{"experts_per_token": 6, "moe_layers": [0, 1, 2, 3, 4, 5, 6, 7, 8, 9, 10, 11, 12, 13, 14, 15, 16, 17], "router_score": "softmax", "n_kv_head": 2, "norm_place": "pre", "lr_mult_qkv": 0.7, "beta1": 0.95, "lr_head": 0.00621}
Below are experts of layer 14 (counted from 0) of a mixture-of-experts language model. Rows are named router (the router's row for the expert), gate (a neuron's input weights, with its number), up (a neuron's input weights, with its number), down (a neuron's output weights, with its number) and show model dimensions 0-191. Each number is 500 + 40 x the weight over its row's rms, rounded and kept within 0 to 999. Numbers have three digits each.
After each expert's rows: a language model's description of what the expert responds to. This comes from a sample of Wikipedia text that the model never trained on.

# expert 20
router:499489503471538557513537468458573506441529475517418504568552489511476508510533421551508501446547564437547481546516415501491449521428510522408551518526440419461513526484514484511514516471513521481547495449541526501554526545513472466459450505521465467454505423523497432432517488560533539529484506530431555497461539499477519516530536566531447541460503501572512466537523435439437559481506528475512418547502473500555564451429547508448430506511589450499445525514557533487501566440496500493513538488512487515476511394481511510460494489518561547456542460514512460466485493524483454565
gate0:501461555557490516498573535465418538436446472562466449483539530498513493523469492490474518515434536496569512436506473558479478443580431537479520548466472565448517471489511469506458453460455573480512539447509434498510462532490545420447492474486473530426509566468494469419464504501516466516486512522523497530495516441492570553394511496551484497515438513531486520480507451510556435525479560510551513565469496521402498508476516452490480522551532395500519508514452514531489457540559475507474498476437539504435552483574391491403501472501521502486493505544527473507516458488476571528
up0:564519494483376486491494571546524464520485483571527593468511487478477471510562546535504555500533515589553537544488541483464509531468485464489520503407539478527542489578480499486517470420504489476472474488457487543454572533493485463481447428497432544517465528496525471525530509416523459425460514480568475499511521462505496485516579527486497511492551495511484594443438507464481514456511568511543471558518507449532458450446577522496547477480473511561512413459539501527473474551444442544483500502460429417542522522512474481542505494477490451528548524560529469587494510556518438490
down0:477476550541548517545526504541468492519493486449476449479510500610489522459447542453562535517564459433447477534522551450528480541506489504462510525441418453507468569503539473550455464506457462516499528558512479494512460522498544515499478467493452434486528479489490500453538449460490492544474567534479535427482494525487454493508463480519484469444487457487481575573509501567464506523484541560426438446517560567467510579476543493478489465492520429443510470444402441445484518501545524504474441523450468506514576486501518452564598520452502591456581494492547479538527563487464526530
It responds to: South Asian name syllables. Middle syllables of South Asian and other non-English personal and place names in cast lists, such as Suk(um)aran, Rajesh(w)ari.

# expert 5
router:497474528499569499530558495511521484455537483502451486519512472501466498502523415475531501464546517513503461560479439464477467534489532535441541514528421406444499485514551446456488464571543537458532521483518530506545494511474458460495425542524430453474539477513509417478485501501526536506423464564451555499477546480503498558533549511556486487522493505592491453571476443459471578516470568425496381554524462481557515425421481493462441424532561499526500552547540510490552515462491481453558526462469466559490525453448483525499517503467547549481547453549512468499472525552524492572
gate0:454478513420464506466512472568556422490526469526464512476505526478545500519518517451511547535465500473488532477493540458424551436426492493530508550550481508468517494497464516468467526449502513488426441509450449553607507531485446496557487521502507497518488509551517476518510458515532451503486559481469527501446475483492502403483528554470513523427448520454495437494542602554483560509568443499574521498516475499530432488454541524519516395465616437464541446430530486531453492480481475501594523478465498517460542430495499471509511522513411495529487510509553560532480449563440470523
up0:543490524518505454491484490531494496477506577482501495500495490504498491508461447551432555564511510520532556531520547415510491555491588542512490492406552519507547526521481492529484449469498495451481491565464512466578441514478388514548443443530467508476510525475532476449542605511497485519489477499457422548502494455487553533481491543486532490492591537439460424502472406504589497527507438476431495468559554518448471495434478490483554468476576525517519468479481523576461513486552485504488488579475511477402530483469433514511552508452578444539529513493509453548493429532516491514
down0:510496562466466560508469448488542499435518520512479551559536476479522529472501494541543516475422506487448494476575558471481511523438451500474491485459509463462579589455480509527496550473482442531467424537469475504511530469502493516547542491478535466471475505517560506479460450463491419522556559556516524574542484565518496442450500511473504516510582511496457471575487444530527538478496498541464544474532510437491518508517507488500534514482592402463523501600473542538478566499483420569460503566453513507464533486521463536485477516557533472517456495574510442636455489526474420524
It responds to: South Asian name fragments. Short mid-word pieces inside Indian and other Asian or Arabic names and places, such as Prades(h), Sing(h), Mal(ay)alam, Kan(ha).

# expert 55
router:481496542513544527505463421502507461543434519511432525455497455517517509560490499507462454477525500554571522559466549444403462460402500454419521521523534453456536526507498521486505475552554501516543488448549574418565561453498418443537556441524554480451524505456447533474500516435554546436452501483528526521451532503484475470479546486544481505479459418530553501502496518495478448465479456446521512539560509455549487548528526544562521554490521542540462536502429476515503528520533526504534444514530533539553565538560459434467497582475471496549510511483437449477437485523490528462
gate0:448496529527515473510465456484498512518456540551470494538500550465517590546504510470514534537466476486559438555512519450525497425477566517512466490496573537565494471470433532531513555610551531510411422541476451499485534483468456502493507461467464603401399525505557450500527518448542531435497506530507538497534480557553489431518501556467462476505461452455536462437548537451557493428475476508468490499505519477566476416494555515487478494484539500493478573464489565530474467535459519468486471510488497461534482521586482467521491486510517506558443453500542501548402515515511548461
up0:513593517535505598508513556493453539477459588489474563545539462545470420510516543545503453472529514503503561428438470587496481506547518443523511517487512504453528541548597455512476474487463482521561563481573555481513475539545509492530494466541462469563557508516517501551531515550520477583586501443482465530531499444477504552436510380476498549511568488545460529542505522476435470454466535465468484507530501513438494525475445477544528480570553484453505466516536494453433441513543511563514514458552511444493499505485498471523447501467512477458501555491499498427519507499500493596
down0:523536507467498499551498529465509440445441527497555525526477497571446402507524507517488519540597484436571538525427483585470490479471442495523462503479550422460514476504505472494507513524493483563476529475483512453543544486540463509516574464439498497510484479503533449495558514544460479572550510472506483498512460510443464474492444552487439453541398434535516508478500554503441586502523526569563539397477553502543567514493552516471518488429480445485477450514547482385476539487587450510548527523498483479533463530510502442452467484480525466528515526520479508550529457504594488505
It responds to: Non-Latin byte pieces. Raw byte fragments of Arabic, Greek, Cyrillic and accented characters, plus blank spaces and empty cells in tables.

# expert 52
router:470493472543508501524485494520570542534521583520545591460494531562417479497525482503505520551466452472468591472493566515463451599447500478559513518474508520548478526544453434532556466513497446477541519551468487445437482422443571543467509516486506510475555491458547474482526516514500529542503509492423512473520418513503494482517499480478526489531448504552544451473462452557571546511425445514441480553490509550512550471516483553558489460505558558516525531447461432461560529392493508511465468408525520451448508471488513501482535448515521458442526506478479457430527515474537571530
gate0:501516448549479522512515535505561517483606465484477555412465470485527497457530514492446476496491504516491539517565526430403491525455507527485511492540470453433522539526497535530535460486422452477482473482487482530429446498422490521491464506531518536494427448487516447521496462538526542494413519540486536473490526479482512504450608478558514521457502463478455474506490446516531509524543414528460514571464429432510504520487485500525445513490573627466507504452462504554503470413493493460493483454479581534489587529507558565524495487552482489525479469529524507461582479482426521417
up0:512543518543494457414491420452536470557510493536552417472528519458508439560530448491480476529547415431453424576501409518514544473519483527499477501458495533482455500381486462465545534515492510554535383464495528444513435443570523527519518491485468487480478510502522486433508505488471476565473469528480539489499437535572515442532569497477504541559458473571523477472508496479492508498489513531519515469478509507510563585449496569480510534559503463471466439584500447533457527481471524531495485538516526496500532571545494468438426573536475486483446478466531466556497511537472480462
down0:484481482492455563531529502486507502533454509447512541539470417413521584462535579456460484421529581446528498517530470513546601517453481551425506533497488461494459541491549545566410498488497490499506471516469497490453526542465444459533491512480550482520534524464520520517480477506411519540480524494488486460403446529465533477470528470468476431479462464478472540532485517483501491508545484520458513545520527483527496479480500418436464539498507553498397522515523536557494454407470516447509553495500439485465512500536454505510457542494430580468512544509600547542587422501463453498
It responds to: Song and album titles. Word pieces and words inside quoted song or album titles, such as Little, Nothing, Love, You, and closing quotes.

# expert 59
router:500461506505446513536496539431506539517472447502455468534487566540536490561526527497459469532561421550475471461543476546436442469516495476568534496525542481452513537483537533502450457580536509516436446469475479515480514562446478539560542539448480443590487519515519505495503541448517464435447433448465461488494500473532452511434525448403463483495547511441551533499577445448473545511553431485537459548572493487474458444456473495561562486512473510530488518515529437518554555530496458398520564433470540441507476485538530520518438531530500466515524513518473514477462468484431492439
gate0:473490457470483441531524542541477485443453452534489511502492575496523416455525549515504482479490490569477581489532539460508507455488497554511512543422482450544573531536398510514507510512529514562554513535479453483506473551538521516501481493528522480585447486476523558515568483539514541577455483437497576431526526577443494531442509571481485492526495508486472564467474492424500475462481532468571546463565518515542515462557465506523497524500530470606466469455470450557517431530489490422460479483463550460453471537527491509472560420519500456567536498555511480481532504571582530480
up0:476500541488539531500496469475524415541507506482521536484564456516449511505506519514538483559513496459494482562459482563528418471494492532455469536512481386540468541509593491538413487482504507490478558468477506502521420483463534532486541488563493439466517563463505470430463506470546507450472495473471489471497508518502509480437537505504542514552467510440570413448458475563536527513560482531497533550399480494544438570441559477463471577460488471461499543571508561456547448519466539520460527576453430587558522529514477502500512437469424527489457511502504491541537488495457466431
down0:485461475465496496543444472539519542541491568536472472532453535566520493562503485553473465487609435563550493513530512543567485485469517509503577494434527462559636444540486493521444485510506530480516494448538519504408485507484510505538465536490508478420463383546478465483560538474506482506446532504506497555532489532532507531472502454555436481467506490478503590477488477527486522556522555455485457507482548466537494533514436507522443462517495538495499552508527504463501503463502440536486453513562563506498527460495509495428469573464527520506477491548459527374465515541387524456
It responds to: Table pipe delimiters. Pipe characters and separators opening or splitting table rows and medal lists, plus semicolons in lists, such as | Gold medal, |---|---| rows.

# expert 23
router:468464473521463538443497441562452506512505452493495486475481535469443503533490494495446516488537552466487416443479513498573567462543520475536439460480490535461509549465521511498473550436438519522456446472574479530524402610516519539503431458494517485502497493468496545472542532484546576470469513489606512435513516493546447549470472503456479564418539532495441497445512562517521491555559500413569550491491473561487431487545500458505491529474523482475442523475529522502527494499454479468520439590543492491521524554572445579435462527526442461497456487431513512477460518478473517500
gate10:497564488561564536524535556475529582450484501525511542499516490402542550509482494458495533452516471468497469592492512425543473564490535508528499544492491526413481590545514460452466522487418527592513517551439501450466495497512499507463541532492488514559455485464504513466515575470487502457436485462502504442454514563518476482488453508496407434551469563540405541557512536559469479532523479474493537516534528441456549512534451474484583506428510562517547501517539529475481518506493533467554527480465561534490506574543467462519425472515433541464519494583487541524464549484526500478
up10:446506499478496518500514510458545487548555514494439520583479481503516495506414547555585472469513596569461529502465496532559483416498461473491506539523493520512497472513500481511555479527512502469536503528565488606494502446508483445518519444483566460526476494514559495474400427510533484492528524446467510539535535569563470488477501479531538495455469522445503515535413522449489515500473546486414453486519552547466413557414553563556448444522492446530479526440508465420513555498498534464541453460492473551526393475523498546462524522502517488481552565486442503455495509554530500528
down10:428564495484477548456501456520497500505560536527447509470552442533479561456538501460489508472474456520481485392604408522494435476496501475438499437530484520508503429522498462511515484494531567456442494462544454539529461482513508509477504493584490495479510506564512561515529389548471450510531495507461488491479544489489425445443535420497504547470459456474581566472525475432543523511541564466496514487432425480485489472465492521499498461526415502427515489509409523529484519492509511455527456463509458442478530522471478500457562519428454457496483380507508479487530486547528541482
It responds to: Initial consonant pieces. Single-letter or short word-initial pieces, mostly c and s, starting lowercase nouns after the or a, such as c(rew), c(ricket), rec(overy), s(amples).

# expert 62
router:564459554512568524487538437545517457511526460534454542500515568516532476467444531483456457491521475535491512554447559421548445442493502470559482484495545519452451533553479538490457464523547475531531507473528498498561441471544556467446527420512459476422458587441464553547501502459520525455530549487527478412487506469548543528540504492447474533460467497461517543495445533488578481515566493484537499566521455447466477532423550489463554537568452471529447539508442463473535489548498519449545573500498503569557545561517430497480444458520513490466485545470461499440530449541456499524
gate0:533506484519535488438458485470504465424454506455461558516524555507477451435476504456466523491541389534440452525518488478564461486461460425514533495535444499530558556554541523483449477504456474494421499531469503560425592520475523425518464426456466486485496581453491467517530523511548484450472496443474555496526470610507502568502502443469502456508508478555488552443520506484524486494554496537437466429571466518500478484457520512508464540467470469586505495472539491472461550561512447541483496518491523540528540579556514534428495429540479447462524487500506551572472518536457521537
up0:502491560516520519515487540461471475439509530540579466542524428456538456561535553498543505456501487491547533487552480498427522483485545512550420491475539602491462453496501500468449548438502556457558471500459456469477436560546430571447544562522567505442505516492516540520469505486496518496477499489504402553480521468469508490454503493544532547533517568461564483582465513529449459515528409561533483486488553480543527495497596508502493527546507490524482573507532461493484406452548539497492526539462471473484492440495499501607480553499451597444487558483484528492523526456472469495
down0:477543542429544497568501543469448457440458515454423442510534492634459484528460480462505532514518524515475494505554469551517507417547485491471497489510568511453554461484492489469473522481486493492493511516479540528547538544501462507491438509467453519517586438468436416562540490511394519488481525556429498507495500522524552528512449514426554450509514501553386512533496529568549475555470536509499609461550517517425500459541506447503506512519529509429500525489492482519463544557496505450456499467498502478502536453560477468453590479549544529446478549505534524462518473474554461508
It responds to: Spaces and table cells. Bare space tokens, mostly empty cells in wiki tables such as election results, plus odd spaces before words like the verdict.

# expert 3
router:498490516508545517502479462475528543436500519492491543516493476521476549541485436510515483452456511506500436542541462552520432498505571489430465582440490498428510527511496430494506525506476511455486473463560527505472545447503451473454479501550459467510502413536541450477541508566566540471458533571515570443459583553476494484497563480561459474477454495568503433520481459470451547443439550405478438489479475475576571470418457475461504423532553475501562447545509514478492508434486555460441514544536461507475528456448532488510487521531510531464543477545514416461498503503495479424
gate0:468475516499567478429489463465546536515529519532502461505550546557558553380469525502478542557429569517498487453450573518534484554529520520577485481514487502547499429535536505447522499532426523555504537462488527510500470507456566486474507526547500484444491454509526461512540506500483535556497473565451477547491530525417526463483516517537444480473504557492527505501481494473624525553527603529510481560475508500498477565527455494558535447444468467547529554471468373449487472450539537561499524508474519494438542466517554453500467522542448450484544511553456536480548521506539498559
up0:443461526438521403456530515495559511490535452499498480507466578454525543477469533499518471444481513538516538557487520495449457506586528481534484532549552554492487485584488504483562515517546501513483551487508556436478446475451479509487516492535552455478535420518454506484492471613404477423483468545489531498479467520472557531515489563463543456502483482507475489554473515437517532538454556487558512407436487425487503483482566442524492490563464519524488494486464490444532519436477499528522585448481580508487469503484524507441385495466528464492496509601526540495485483573498547543
down0:497451501539513479504501555554548546507532533496496487552507502453535473500502469509523494455481430499514580520506518479540521463479542438514511511468452443474568479523458473605493544581505557458499586501484421533506559467468482467419477527507492447519506532521491480545516516492509453489484566515566499484401466522522502499532601491535591474528558555474451474515582479442460432461521506504492532530449437536499549431495481434524523498496549511548507497508567566448550478428498420472539537500524522477551501586472432454519453521577532515428529463497495549433503479498530471502
It responds to: Non-Western name syllables. Short mid-word syllables in South Asian, Japanese, Turkish and Persian names and places, such as G-ou-ri, H-ir-en, Sh-ir-ley.